Below are experts of layer 4 (counted from 0) of a mixture-of-experts language model. Rows are named router (the router's row for the expert), gate (a neuron's input weights, with its number), up (a neuron's input weights, with its number) and show model dimensions 0-127. Each number is 128 + 24 x the weight over its row's rms, rounded and kept within 0 to 255. Numbers have three digits each.
After each expert's rows: a language model's description of what the expert responds to. This comes from a sample of Wikipedia text that the model never trained on.

# expert 22
router:132124110125105129159100127108128114157126114116142147168129083137145130111104123126125139120122147130095102134142163125104117129143141098097084153125150100115145177119161155169154128167124156149166142136122137156118170145124083100148068135094118098090183144135091105151145160159127158124176161106116101171129139139114162161162122123097164123122115165165118145112138142104152154155117
gate0:182120123097106124103186154103128145115118133171113106146110107172095138081139154130128123108174153170124111148127147112091162137140145104108141111143105090135077116141137123114144100117162144147134156126110102175170144136152161078121093122135153139121085120123124133131116114148166141126076112099146097174148136115113093164136160101177123145134109112106100127119127124131123132115121
up0:152129098158120136112173108150117111137130119094133118108141140144153154107158128143102104135141162076128095159086137113143114121112142163123096125139120179109131111144127091121156107143142109160093117087066109124149160156156134102130152155127167108108087147076135144138109113142123111202125105099198137140111107119102115105140125132135147138131140110161153137126152123151087102124133
gate1:130142189140143135161117170145169141103163108089165150166154159134121156160132109132134144117168158119087127146116135158131129208136122126121131105133119141104128109137113172134128123135098166126115134132077131132093130179154105107133126128121173081127161110084150121089136120131116160136124154124137133135099149114116100163128129102091135159111078154098109125110134108137098114111141
up1:140133137084111123127104142116096184133110154168139152100097163128120124101111095136092109143135136103103132117164117152136102162135157133124151107106137094106158111135090152161138129090115124149130068131148138117127124125162101136134134126138167147138145146084131132085158110122104118113143203128121098131109124099147099127121131157145137095163100100128114141149096192118160166171137
gate2:169114089115106120106125086135147115169135118101102142149155126087118123096127145160113113125100144125132134167178169156153126108109159183113066134162161140151104153113143179144189081144095100099170117150107157114142132136098096139105121159117145140142138127114133119103149123152104135132161129137088143141149128142112153114140153137123133130113114177132123130095086118125103153110127
up2:157165096141131127105112146146139147127130153102139116102142150166137100188149143111183136101132158136123163123091125102133144153105086167141134107080154121105149138113141101126132111172159059120175140130126126143145094123103137109132097152125137131113129116101117165099156164141105124149085099115127153151146101119128067140143161139140124160099129137127153148108135109122141083118170
gate3:118170138124120117145144097101117129106077128151126142151105093105111104136124107143154136112134156131102186116148141116164146149119179152101113101157144102105176153109131144113122124156103165175120122135113106122129110152138132147146076114135115083108134104151136106109110168150172174099127160081139133128096147129149117151084108142098141149102156126130126158127058140116124136151105
up3:093150133150169082168073152107120117146106081115110163123114098090115152107097125113145095119138114128114137133129120069137145159173157144140135156126137107113147160143138174130063148084112142124153112129138128116127132132156149092158131115122148168121114089103149159139152138157118106119132165089102133127126161186131117090159114122090144111140126138129124153103103127099121158123119
gate4:117146123165155109147123118095115130147076127112121137116103119111106116076115107109118102136133166105067120112098188126131122180163110103103091131137175103091100180141139117180127105098133154115126130111113123092156106088160118113163120137161157140115153093129107122129115161144122135147108125109156134129162121116144138116109109116105147123074117147143133149095137176119102136097136
up4:133143134144142102177092129176091143116087135126167157131131154132170118109095143117131191162139128146123124126153144127121091163142145130170135152155115054111162143150139174156110121131094106117168145165122156127151124106122151198123100143128110126126133119135114175128134132141125083106130145095124120154116109128109140095112143110147143115096111124132182111083145122135129115104119
gate5:101182075168106127156114146112114142141100083158106111142196132132095141116125144102138148138136146122088156145127120136093105157115139118120124152135123122146114141108169173126123137125073158178164097103084144091114130133141148157171167132141122130138141125135114097143176108153121119138108133076102137105152153092158139129144134108146150141102117119142152148114142146147130179142119
up5:107120161136124138148159107125143146104102073099126140140122101118082118153128098133140103149123145184144088126090139101141119101071139072114141116144167156131140142169131125099097135132122132093122121140122111100138122107154116152112171100124109104159173156118105148123104182161110098089107160140138118129119160160141116159156119120093140124077147113098131104154131148114108147090123
It responds to: Table pipes, Slavic names. Pipe separators in tables of sports statistics, and letters like y, ly, Hal inside Slavic or Turkic surnames, such as Nəbiyev, Tatsiyeva.

# expert 17
router:117118086144138151128106131124109077165124093100087147155144094085072117157122157084118140106155131107109128128113145124114121150172123090106103098098143101093129115134182153165157116156146128149143129148133147183094169127118096104129094135094119115095128137156111110096141159133165141144156150124104120160088164129128132148144151117108162132099142149128157143132100130133141131148100
gate0:133122129132094125087163140109150113168140128146104139118126122120097121095131151149138137108152167153107110173135143105126107122120155080139174104074122151126111145170078129124122096147156136107096156121163096140138151153117098100099121137155138144095106109129118152123140156125115161111111101137146114132102145110090079182142126069147134149155095080117128155110154153163131124156107
up0:145130089160148136125166127130162136127148114121145117138090101159140147100146164148104083075115154129129114104149152166138125154160130121149129135103149154114130092180118140125167120132139067097094118077146131152154131196136105111120113155106134145124113105106145095097128132161119121104099118141177151138141152087121126136133123164141143130109127090156131119133109166156080111157144
gate1:153135111132139163172147131143149117104153108095147118140110125150160186162112143101193151088171166130123142152112105158133155129129142123172135159152140135109153091095157123133151104120171164128143093131076102122088162176143130081141163123146163110130128104109137151129120179131126106129126145103130146114120124106122110138079120140115138167106152132130136121107076138142130144116138
up1:123111117133107138158173089095140154138147154092160170107118112155138092148116086122113097131108108135137125109142095151138144144113152103167106107099103124101175122098110122127126116105128121141145065102116084164108109111105145118084131133134129117162115127136172166147128136092129125130131185136125138082113120103149121150170141110056135136109147101114117130159115141114157115166101
gate2:142118096141143152120126123117107112146114151100074111142138124098136136100137134115136117116139133113146129164138178107108120170134159145132074148145124122121074165115170097180168073121133103090169151179101158116130142115131115099124096162130107136147121126095118160148107103153124114156138110098112117127148084156121150114137124118179125152141150150103108157127107161153099102090151
up2:144182083144142112105138110113126122172159153157104088100143163167146117122149163155146161137134147140128151114132095104088182123090135123145149101089125133107118129108179130160121128129156092138152128158146091117133088131145128086135122136140099108159122136161153125094134154101124136101126090120114157155117075110152083117152156151131124149104129106105133133176107123132146104091141
gate3:162151115086136127137115136103121111156106108096113135123132142121135149153124156125165149129137155135112167137131116148139124168132165121110115104124129107086156084129112095118123149169122157193137068123095062169151124147144151109140092130101136070130153147127144128119116141120179172084084155117091122096097104130110136132129130142085130136140118102111124124115098141163139125117098
up3:143128112173152087155101171138127077150081129131131089119135091122114103104133170081108126111139126131107171152099133115158163117186140115122121130147097122103133140148164127138111139101094092120151152124141138159141108097115193153123110146124157163143158118148128129114124096154123105117110149143141123106132171163118130130180157127116127094089135098149126137079141141110124119169141
gate4:083167134108141143114095145122109111137103108103086138121114161104060136110059107122133107140139148119108138090123141099099140139165117130102143138124133158104080153127169159210142083136169115115152116116103147093125136103144114099113147113164134108154125125158129142112124143136126122120132075085132108135132136140112135138099148126140133083148094145117139147134129157134149134132176
up4:128115118130144134163126087145115120068114142154110117120115152137125124123129128103099193101141163118151093131101111111125144135146159099163156152189140121108119143112123155121142066147093104101160150151146129137118111137132175191121137153167111171119099171163109138124164156114159157112127102113094107148138162117122111129120115137113129135133144116104166156113143081120153154109127
gate5:125124167123103152147134154112116142159109143118138099160150139124098108091105115048099150130162137133092160139110126120119093119101104143151162128169094122091097118130130138125118132116110084115142137123085162098149166148146141182159147090114103139081120136146145103095162148128115131110158130076104133149118148081152095154133173121134136145135128134140133124116145157099155160149126
up5:127110121135108142149208135146151132111133071119142129165135113124115137125132136135141123133133098146147110139145137104172089107139136136150170120149141170053098129158117203122169143105133159130147127128107174118116145142127152120145128115068106107102146095094119118132142165120180138108129123127118135115132114107174135120146141131087136157083119078130141120152127135141126096116117
It responds to: Common noun stems. Content nouns and stems in running prose, often before suffixes or punctuation: film, album, year, head(ed), wind(ow), imprison(ed).

# expert 30
router:129106126124112149138129093126121086143115105113114148143130114112113131140104129117106103112106111151105130157151169130077163134148160099081103090126152095102116128116171154167207093150103163132162163112139095131130170122102102110153090098140124107109134143130121128136151116164150151122169148072079113117130104114128146131157190124132154148123136129143139123094161136132115143121121
gate0:150121132147092126117162150155108139142126132171108146126116111185050146124092155126167112119146112123141116142123140132106140109112145095102137146130102117145128122136158112102136064157124146150152148118120105127115126165148124104100147177161128102113111112128110116121150131134165151111106091165115147184126132116101070127116136061143124124131096115142078168109126131159151123142104
up0:156133122171100129099145151162135118139103131085149112127117149155126156092133133195133121155135171080140082126096158117161162170139117126137105128163168140120141097178108132113140104160135092130101084081104130106143155151145119133105117148192138136138112128109144116112149124136135145131109115108172144165101129095155133134147114131131147136097142105143114139102156122166094141105159
gate1:147106121091133148162153140108173144114132105133150113143136117148121146158177126101142112163147196092108133116098112125185134144193140121126126125125104146111145141108122143100142103097125138154119126136090147150077133162147125096145141121119120133100107137105144129134138182159159097108135130109078172145101104107118109179116104125169146162106096092131106141134107146119126141157104
up1:145112140129086118153115102140113156167151130142179118154154103168137154114145168110144110124129124125094164152134112117140156161129145146174108090121136121151189134106104130133120138056113136109155067093158119107096122138126096127081147172138164127126117153130166137131156103123131155129126165135125123136157137103193129133112109127098132119127145101122128080133105145109117126131165
gate2:146131133131107142112153117143158122146085144123139111160132150102172120132145153162144091134111158118147196170136174092149077119161123155123112131141153143142108148119149161145166070177078097118120098136140123134131163128147092107119086146106139109135144122111132129120132069150124138135152139123113170140129120154122175115149124152146125114156141187096109108111143137109128159124120
up2:137171099165097121105160156107146120082143133121122130104136136180133109137130132196150166109151144115160169077123118092135180158092127104119160083123109114132136123098129118097152150128177134157151143142147108118140116156129147167130118137113117147124108150143143150115117149106099105114095114115124158142106063108131118144120137132107114177095117098137154127121074100120131102132127
gate3:206132120101096154099135116103106122160129090137085125166150163071100129157124140106138139144128140095107134129142142154162126132141175141121118127137098101108126132108147114141155123107106137137140115143108115152135135193142129089142105100136091108080118139119150132177139136119157130099136161121111118125087115135142151151131126142089124180107154138081111145105091125107105094133086
up3:103120151166169106154115127183109076156107115089155167124135116153143119088076144132116148108131122114114093139123135100161100152151117166154119159144136110134106147160115145134121138105093121085081130121142140121168118098150161167129157142125172156147132087152143126090147103137127139136142138120126124114139162159128129163159086115128131120096120070154104141121133125117122177111158
gate4:159145100100100144171116139118101093163114120101109128119119161103097169103082124127143110119131094176109163134142188101091105159149164070082113129128154132120128156148151114192142084118160133122147111113104140088150136102146141091153137128155128114125137135146102107152151118154139149147137105081131144145118099130122145138107132124138136118130120140097155138073150146144143117111158
up4:148132124171107110192115144154083127105128131116099108113140175132118125055119159132113140130134142098135126132111157085099105171139150091153141188177130076158139113142122167161133085088118125090105125134157123109140121141109156153130139138149137174163111118151120143110146094128109131135133113115132097139118141159089123117102138126152153116143112150115109093089125104140129160129125
gate5:074124118113149176133116096134108142141124152148108130136142144131101122122116130151142108110116146122103162130105142089103055143096133100172156130146139149143115106136163150149129118112068141111107138146147158117165139120109119132174156135150158153093142110128109106078117114133124121115111097109143103137185144110156116204122147122169143103107115134111145131112163162114139091123162
up5:112111106156102154122147103149139139116101102092124150166118082129118185159116136150138170132119112110098113169137154080119140112162106125156169141154149174099149142162148124110176118106132130119129118146129141115129119060136142151126144115127144135137152114108118148131131118122126135084141145108165131184114122112170114128104135129090135148083105078096129156108079135106139087101129
It responds to: Conjunctions and articles. Mostly "and", "the", and commas joining items in lists or descriptions, such as physician and president.

# expert 16
router:143124152119100175117135117134128092141091119125116141146135088130105117093120143089125076080131139135115135121125141141118142163129128089115085120129101100093138153136166168174159086120129145119137152107126113157144167165140110127116089116078094112095136155139133129157146126153153181137137158142075112156162160136144149149150151107097158095160122113111135150123099168118140126123090
gate0:148116134115110112109149131141097112104175130122146179131134110211085135082134127130131136104149127140134101150134128108114130121111121108140166150140126128162101123129142125102114074123154150119116137111114061155162152142166113124117104105123102113118086180117128136116093130153173135126080109145126143144110138102074079123186136103112126130151143124076147123135133116126147152134130
up0:154140129194091113127142104125119122105134117099160133120091097138118122104142147135120155123151133087111116142087155170112159165119127144150133161153120134133109099152128122115158116145141110115105109054119074104161169190145108129135101142152120132127106143118140107118134111125153086162097154122171135137126141095135128109173094185126142118105158121137147113135136146152096139165107
gate1:146152160151155136161118115178133135130129155151137119179111118124088153173135107097140151126156182138114141126134116137103121141145142119127108146123163137151125093113140157141174098132123152102108083161132141081135073170085119128151125101139143135105110119132165154097116149116120127107151183138142165103088128110160111161130118105131144168129131139115118146139077174133091144126095
up1:112100155161118132152143126126090135142132157113160151187145142170143119118118122111124088123124129118157122152175112143142166115154129143146147111115103108119114140133074145150153142109123172148122080127136128122142094129116093128122104130153166104131123102132186147104119149134168157100135193121125084107115094113129122147151107119120140084138141121138112126162055181127143113095115
gate2:120128096128100144134136109108121120121105131110090122143124138135157135095120113162169118107104172120078133163150160086111115116132115153113086148167094137142127158122154145168117065159122142117173124115118144112136132126097118134097074154119100105116102123126081158124162058140139145130185124132105087110107156152126145141146149129132125131154153166113139114101084120152102126118129
up2:138144072159149124119125149120146135115137162140126135119142181157117160161110147128145144127118156123134197115111101099143159100128147147136149127140117168116149150101129122144072142168165109129180135171106102124151117184107162102131109132128111139159130142120148124111127150134087123129114172116107126137102060095154077135164170126119112141112142103098148115096116158132130130117135
gate3:133143128084129164117120091121130109118082112106092152150123101071133131100107116105145123116154123142143136168138119117144131161143177137140170100112140117127165084169129114130144152119116156188128115162078109117151135116119116147160094099119101111089121119143128110130136116139157141104124186118120136119060125066140121118125113127084128102108148108139115128100096139112086096127121
up3:131160090117131118111123169131118062136096139087124124145130116114122158140119149057129094099140133129130131142120113103168122133161149165152145135097115105093124144126175155133123133076099119112165148142110129147157138104153126124165137123156144150091150119119151120163129098123099097109114150159131127135095137149137121122155120119059129102110137088151089128102113135096072119141167
gate4:154130112128154162136116132123093082136089103121059105119108140145099149116093116092143119114114135150100101099115121130116127183098135094091138153135198117110148134145133130168136053147120133124149117134126115122136146120149172143112126109162153123134145125140150129119114153150106064175149140072129117155132137119150125119103129134134130116148166144107143160122123139169093097117120
up4:083118094145173128190105114191130133097127135143104146128121132144162091095114145109130151123150140112112112132123126104112079167152136112121135162183131091117118137146117157117149090120107120092144148133149138093116125120121126155127160169139121164112088153147103156167089102112147163125177103111110110149125134136114135124118114109164139109124097138113180086084144120149125141127110
gate5:138111118122103120148132123124097139089126166140122115153138123152112126126157170120117139144146164121058144101177147134106092148086136131127145125131133064111127107152194136099142115121118105113117128118110128100164149116123142155171168132123115160145139130132140116081113142128109160115137173134122127116132080071127162189144148106170143114113106114096158110095132143099103106143134
up5:167081134151092159139177142098109182114090074144138109184141130119088167116118145140121184141116097120121163159137136099168125145109116096110188110139155165119110120149115155094163118141135171131110143132138131111113092115137105150125161088117127089088136115130117136156127128106144106144126110119159111136102132110171126094145110125108130157106111112109128138130127135098159138104128
It responds to: Word-final pieces of names. Inner or final pieces of multi-token words and surnames, such as -ing, -s, -tions, Gold-s-mith, Bas-ing-stoke, fast-ball, often before punctuation.

# expert 8
router:104101146084104141135067082133111115149118115139107133162137126111114105111085143114089107111144117159090133164161137126098117149130151104101118131100133104083144114187144152180174102145102133137153143138127160150136137095111130131079109130139090113102146130167150127105123142157149170137146153116120098112096173095155154143153130161136161125109090115108117147123154099111141132131128
gate0:146097128132096103120132182159105117101148130148106144129099134177119172110126158128131137094122141135138156126144127129084115139117143103103153114169185136130082095111109123141121093140113136171079135125138102160145147100153125117140134134141136107048089106137115109129113134148178131102127081162142154153115126098130086156132141100171130126118115104080105125135157111134123154141126
up0:156112138162113139112148115160164124126146121116167135105096109164119171083142168125091103101137183093076102126100133159132152151152133141132126170160134142114104095158098149141167151154130097138108094076117123121175140100144132133096149145148155123123117151122138114132145148132118122118113096156171157149120139135134109134140143142133153129104131051148138127151105181155143137129131
gate1:159118144094136166131117145104129155161151138142132097149136150157126219122123120114132121151149143120114143156107116128157129116178133112128130149110165152106136093134117146146170095137165149168147107123128107094137125132129097099148138107143147144132132169108146104142090142130082132147109106126130147101079108072157114140125110120098153190155148114101089116147102168114101124146116
up1:135085158155100148130124092100142169113161121150138144115149161133110111124097116153092145162132157146164120117134131108138107125154119110161141129145136117141157113130102131150163153131087108175134068144132092105079105139117087121098108155148173132118094118145143161080116118123151129122159158115140113090159109100132159140131128138080122130156162100110120154143119194115169125123128
gate2:129119157116141126133140140132109106119132136128140119136140148110129106131120145124130116113142139099117152140150172092077081135101142142114095141109131114141094158115166163179124075166076111117134155163132135111114120129104169138119098154113135146118074115147131128107143099155132126157184134096093171121153169138157136148139146120158138137180158187135111100097085153144087130120122
up2:179144083148108128069139126106136119144105136136099133134129117120139137124127138143171151142136143151145136083116148149119154127133160116124172121134128123090137122124136108118175136158137102144180096119111088156147108108182160132110097121116144134173131111143111137135113148147103111083099145125140174146117091120144123082174110092167120117089107113098150110108147099138117112109194
gate3:165116158125136101120136129126144107123129130086097155151126174064123079161120135087146134117160141126157161161090117136149133134105140151161140107096153101113151082125137107128140140152109145151136149121120109155122120161121163148121089118120103059113129130141103113116127143137118109102137134111066107118092152113151114152103115173086136165112110113116142124100082124097092100141102
up3:110160118148138109153128149104109089162138115151162132148102097127126128166097142132104135115122117105116126164117109084147149127150118148133148133120093140128095176164130134108095153101091169153112142132141119158137096174133149126149154128145143122140122141128116135140141117136134083162132147131102160086135112174165131116161125093032125110076169098149111119097105138117128156119119
gate4:118167160113161158164142116112118086147119115104106141115128151148117143112101104088138064146124159130108118110134162124107112141131131090072138133090159126070138149145131110132090061154089151124121135081077106086143140144107142116097141119158129138131138092117101130111139127183117092138137121093155122132152180104135136101118126144131131144121100141142141139099115149127131099132154
up4:116143136134165117153106145176112112117096143154144136103129136116130114093081175096150143122101171148098119145151134113141108163134132109097137149141137086101138104112166138155154075116087120101153133114118126123136118108120178156129123145155117143172127151145105155138141148124106117090103107141113152155090131154080109162120110104148141074153122168132169100146134091159125158094144
gate5:118103129116118132137110159118103125121123143106153099131210136150138107113098137132145114115162159150100146137138126113138097119102126105129159132139122104108103114148116146121103141101076116107117109107102119105162155120146145163121186142132105171118126126149110118071132123127132138137116127073139137147144156091127168149164122111158158118085081112107205127104168126134124087155137
up5:110121119151108164148197121137116141076111089113077154107128128108109148146126113144120126152085103148098099190137126144152119142128135141121139116122131185100131150160112125121183114145176126149115158151121125096108146124160105154159105115092118117141162126123099154162141149136121130140144126105170109120090081154117135128146147123114131146107120123113121131191111158144167150093139
It responds to: Biography prepositions, name middles. Prepositions and commas in career biographies (in, at, for, attended, graduated), plus middle pieces of surnames like Pagan, Bognar.

# expert 21
router:109126064104099134153110133112114102157132127133144154141160103116089117133106155121096130101120144136071141135118144079150176163159139122093096132127099109107133102091163154161108077165105163131133156119126138164095134152148101092087110125148123112092154146152137133104092173145132148160147147105133104116139105096126155174125141127106168092168112110128126133142121140117124130120113
gate0:159119153149071097070148148120099096109145126151112127120143100145148137121119172122121108143112158125110141147154124137123089164127160086136146126095152133144125138150114124138127083190123102138110129125110109142106175140170127105143106116115118108121078148170099113128115167155183158094117094151111139136107138112125132155134122099132123088114093113122117151084112135126128178161163
up0:154148139142135114111170124143154116107142128098156148122069074148142159094144135152119071104146150121130070122131100168092168119125144141144115169139101167112118107154140110128181140145173095155105082110115120136122134155122132152125123165154150125142104133094139116076131138147138149144130121124156145147147132147141122127139096148158141119100158089139083154132128139148128089125177
gate1:157108141118145167151132135107122105109127115062127133162126109127133175100128111110144150161136178100119113157144085114137162137168118136185096110134148141131126151095130120136148100136129113130095115127090125089105135152126103115158102128147124144105162116103166056127122143123098149151153157102131153111124138099169096173111093150106140126129123086164134103134109125177136147104137
up1:162107138112094122162140103139095153118164121112176160158083121134151116097105117128102155155107116171158136114133122164143135123131155125161137113133099105124224117087115117138135135113118146112147097118166136138103115183137119151133110147153150084112120128106177176121138137137119147123155145099147121115103141108141093129151106139091125134105153106137110146123103166135138083140093
gate2:134101109104097123128152118135150127113098162108102141146159163116117132107110106147133108096127134158111145181154176112091103134136140150118075149126134123134114170103166135161180120176111115098149113123112147139111153085094128116124098166120109152134163106114143140139112101126125112082163145104101166133112104162109143113086126115100143124149138179147112137114069128153098124103104
up2:135156106195144146117133154103137145115120138114125068121112129153161083181150120151154155092139127133140170099117105097102137132123140135089146124124127167174139137100186121118121125160122113116170142106169075130141157154169149123124121149119103116136150109108118117113177135139104111100132122136128142183137094102152098117158154129113116140101112127077121118129133112119123089099134
gate3:127113139109112119157122116088102119119084136092127128151115155106096120116107126113138123134149136087105160126160164110143095151087142114125073114120125112125149098132119140135161136149075171145092151110109132127126122143145155136133093100174113077089152097140153108174104165094150165117133146128100139129100111128119085181122133129079133153067125137121091134149120131131099145105119
up3:075174113126116101139131156137111072150089127107153172126141108100145128129056129137119111133142144143083171125143113088148150142142139152143105114100103121108126142125156134127106113089091135096116140130135134133124117163117181158145116125162134138131104124140156142144136154141115086136109167166122126116125154147130114102167129142081132115100145117143130146100088126099130120074191
gate4:151189120123118106164096133141124109147127102095083142119120134152100163115096131137118157153116118168120147110126170108127092171137139130128107149126158104081112122066109143136091069131151113115145142107107136132113134094147135078113144140157148087132127116162134149137128157124111160144131147070161125156170145142128135129112145103108141104160135133138108169080136144138122174132151
up4:115114094130121088161108141152118088105106149158161111107121102092124110146129144134101180137125155100129102135129149112111070147128143123159148151162139123160136106136098149134170093127116141104138166141124132134108112094107183189083145147158137137120144137155086160138163132104145151101176137113116149153115133157120109110107093137128135096155095151142184106125125092154139129130139
gate5:098144126110083125158152116108087129105130149149166172151174124145084152117121166120123159125181166107078143115133148089119105143132170099128140143170102113108157093112145159095112125135093099109125142138145151129135140161166143135137151105116098138129129092144142130082103097122118114158088142050121125112119138130136125125149143107173151117103123105127134158121158161128126135139143
up5:124124148146124133126121129096185145125087074107140121184156129140143176125121125123133148110129098147164062171170124135160105123089142114116157090131120156111137131167136154104150128088174160112143134125123146128144114083160164141155128100104124121091140140083104094106125148134159137122120121111144128118104152123126152111108125136109124174109176118089135120129106130099122102078133
It responds to: Non-Latin script bytes. Byte pieces of non-Latin scripts like Thai, Bengali, Arabic, Japanese, and accented letters, plus opening parentheses.

# expert 10
router:151108139131099127109125120095116105148115114111137117172170098106088101131098121117112102128141110153097151156141137109169145123125131148100100082138096113087126131155130146156131111135141112159149132156106130147096157133116103129112115102114075091080176126139137109118139132144116170153156184128149109146100148097181158157162157128109159120105100117118113182127131161094110120103101
gate0:158116129109116115111177143116130156119129117138088141088121120153125142116105143120119140142126120163112114130138142127114128126121119132108162101143113147147116150131151130100139089186182111138067139137129094208147156121142108124121128125121138096095109142132094129138093124107102112149081134167115131162096126122110095135129156100157136166118132083093134144099180156175136161100086
up0:176100117170105129111160074158153106138108112107177133146127119137127151149134132171115129141116148113129082114125117133130131148132130162095111138164140149129127104127132143097102175166167114140091117088072134149138167134130171135156133150133130111143154082120181131108104138122096117115103150111169124158092127118167112108138159149111153153075142085134123137118125096139110145130155
gate1:163122147118162142159150131100149118122153091096098115195118115134144166124178146098149113148145167092118148165129120178129147104151115132157123130142150119134148092095130134106147151105119137137133116117089113175088114154118112084151117098128130070128125098081156109136129140126111098117158095155132135154102140107131121163105100139113144169112133124104105140092079144126106143160125
up1:155102156121126130148071111130139151128123140124131156163140119150143137106117108087123112158125119153103093103143089120127141118121140149142154096110141075122184103138122100122165130078130120133158117128095110153131101120159135103112115130102139082127136130110180149114164123132161109079127176137120078132125086117133127109141120118071123106133143078130138153126070157115120087156106
gate2:181122128156140136100124093090144119143126159124111101152131157120116114105097127154120144120137158152138138150118161087141123141148166121125064138138158136127073144121163128197162089161137093152107115103142119150101149099148114117116059119115104139137126135132114152122123108141180106130163113110115132116154105122141141096127161116152127130167139127156142106101079129120076131099127
up2:151161093142116141105125113146127173141102122151121102088110104166141091128105142176158172103147182117113180081067087119139145119109147159132160116089132143139109164120160124139135114117143131153145142141156119173110107129106138106143103125112100137150162142162111131104132184144108133108122149119117137156122076123147126102146166117114122102103127126125105148111119071107111111125125
gate3:159161149116150098101129086085164116141130142119137130150114109107137084102112093140138119151155137112116147142144161141152126154118184140123087115102162149143140096116140141125135113131136155137123117080150113157110125156130138092138096110130100119130142122102107126108146139099157153103138160097113125109134085107146103170135112160095131166050105051131139125113090143119101130151112
up3:135134124159140105185115168111104102175102101138122136131181150109144120126105143099113115134135146105124147152119125082174172132162137183153128150148095116118115166142138122129091147125060094108140179153144127126150118157136151155142153129151139161149122146150117159110127087135096056133131112161110143122130135126141111145173111130121127127127172112111105133114124102099123134120154
gate4:120134129159168153174103157112111088136125127117083110107117148138120125122090123101114128145109144170092115129110153108063092189111116108092126141117163143072129135125112121164101083128181140117144095135120166119112136095124149082121168128155114104153119106115142127139154150115102135181128128102130128136128164153121144120067128102131135105144133140149144132139169137166114142123140
up4:126127110175119127177105122202120130113135114117092119114169130126118132132106149102124191132106168108156147128138137088182134125170137102144132150178129114125123121085100143126147114124106133118128116162137144112136124126147158144122154129122122138130113131144114154143148102113122071056107095110088115140133125152104126134071073122114143149147112151120154125133148111107142132153074
gate5:143142111103139131152108103134108130137120120112158118143176113147125186119128135144100133174154153165099151140116101120125147156104117153143143138177139126128082127121168137127098148116108105117171154125097148074128166138111106188177147130146110145097119118127101114090153093124106128133128156103106123142138131090113148170128138116142159153070108119130176156128153168171150146129124
up5:104124150171120152151153086109132143095146133123138162194114099102122144130128108100158120131116132110158122168126136141143139111093129110151110153121176169107113143172127133108154137106158149101121127110113149106079157120116134159104149119142111150140137091122102129134142165148135129119172138116116094125136144127174138156143126171115132169113146081110161114098101164067153124171161
It responds to: Commas after noun phrases. Commas and opening parentheses right after a noun phrase, and plural or suffix endings like songs, parts, -tions before and, which, such as.

# expert 23
router:170099127122115159126085113130104091163127115142125140160166130122131142130096169105118147082136129143094073110169161115110104143177165117100096108128114080129140137109133166148147115142105124133135137097148109149103180155115134081097121117116107125090158134160141144145164085149098168131162127125093119143127138141154151139151141144094164126169112144137138139101141112118131112152088
gate0:179133103103099139093134168148095138116109128143120149130139108190123135099143164134134109122136151173106084152150130141130115080111104114107128132117155093154121120100099078111097084136139121155123131139118143168173153127181080098106116130107148122127082120137136149142140123121145134107138083149154134141111094117131124139132194110145141098155101106097128146154118151140081147116130
up0:152121136143112110109158178129144119139133079127150121144117111131143172111144168132116138118149150094141115133132162136161156138132126124128120126120117131091138120129125140106116173141146098108111081068115137095139203127131127167109157137153142113128124124083139129068145112141113119172116126146181145152117125134154129073151149111110142128127139056142111099150128186132095142138127
gate1:172139146128160172133101097146120098148173102102128120196102115133102139170139145146148153132169171148127141130167117140149162129141108089113128119130128138143152117118145163121151121141104125133105111080113144127102148166137155116131125090113149124169108129147148133140102160122103155095148133114106164115092126095164064118090118133107144169110110116103116133143070140147139158132112
up1:143141144158120126137159126137133124179116141125191190151117156132103137108081143127121146158123188140160123142140139152135107157128153100134113092164132114106147116116100121166182172152118115147161113147138156151096101135162137127116123162187161127141149122122149138119108152096153139132062148111136155114121089097158133161143114140104137126113123072125122130121135158145126116133113
gate2:161101096110130146130139128099130089160101143106086138174151142116161115113108124162147133144110162179098130158137163143093120120114135137090109152170144129134077145086190155168135091152162097113140117163126117113140136150133130120111094140132103160113090109127112136125167097146137116149171147108095135100138138152132180153094125128138128114171140151134136129094097152153116133137136
up2:163164111160135155106139147127151150143131143131128141116147139161156114158117108166161175126098205148116155072137118112105123156097110178105163104128130133107145136099166119154117127131160130143151149123145093138130118117131176112109092140134118110154125136107110150126171121119132125124126128107111166144138092131146093160115164170116118132090077115080099144099154133116133091144149
gate3:164138134095120112123119094162099132151158118124090135113134176117130113097116165129138162100127156139126166121121154162128158158122156135133124068096112133086137078129133101118141089142124134178130130110095104138123078159149157120106079084114101107107133130137131098128109164137153147110144130113125138119074103097132102153137105159074133138118136121110112131094103103150086099129104
up3:108171101134122120111180126140170106164139099105181135127152117153137115110142158127086105160134139102124139132132146067167140170177137145140140133098092132121112156105121142111156119098103095148139117119118129151143147130157164110097128135130137091095082115165131146105154096133118085113119136122105133155115147117151145107148132111088127106118153155105122136100077099080104164106146
gate4:128159117127169144145137159127082078180129120129103107137156127136154135114064118083126112177100127157135144097123190136092093157122127147109148131131135100119144152089133111152130082112149141131135112092111134119130140125129161062123110112166147164144168117124127112125130145180134157163139104119166106123112177133095150139107121147134140108132127110108136129141146161165117121143144
up4:108151127163122118144116153180108120105131145174120134149145112087131110100089159146122133167115194123121116150151142119124100114113139149161142163205132088126153164148147159142123088122097151114135145155138150126102140120123126127127127143169114157141171107137146124173130132141147121074145097091125120133117152176115133102110124127120133127110111123105178121109121084155094086135128
gate5:102134127148100123126107149101084157142159121142130126136199113150086143139116147117133151086141143095088158139126139142093100133105125152146135124145096139133112146120162153097152099103134121169126123096096117129140156120144134132124171137101090104115134109161141115111152120170093167120103108085154118126148132107173112167153181089168147144116134113119129168084109155118129120177122
up5:077152114132145124147169156135121140098080102155112102138134112099103194107108103111119157128117128133133099135155115069114140151148139083119145061163156147116126096179122105105135141127142128116086097143121136099132106118114118166138159112102130101141097143128101131113124133153095127159121151099149135134089142136145125114184173096106153126131167122115122156097133153116140136105116
It responds to: Word endings, sentence ends. Final pieces of words, often Spanish or foreign names (Agustin, Mandarin, Sánchez), plus sentence-final periods before line breaks.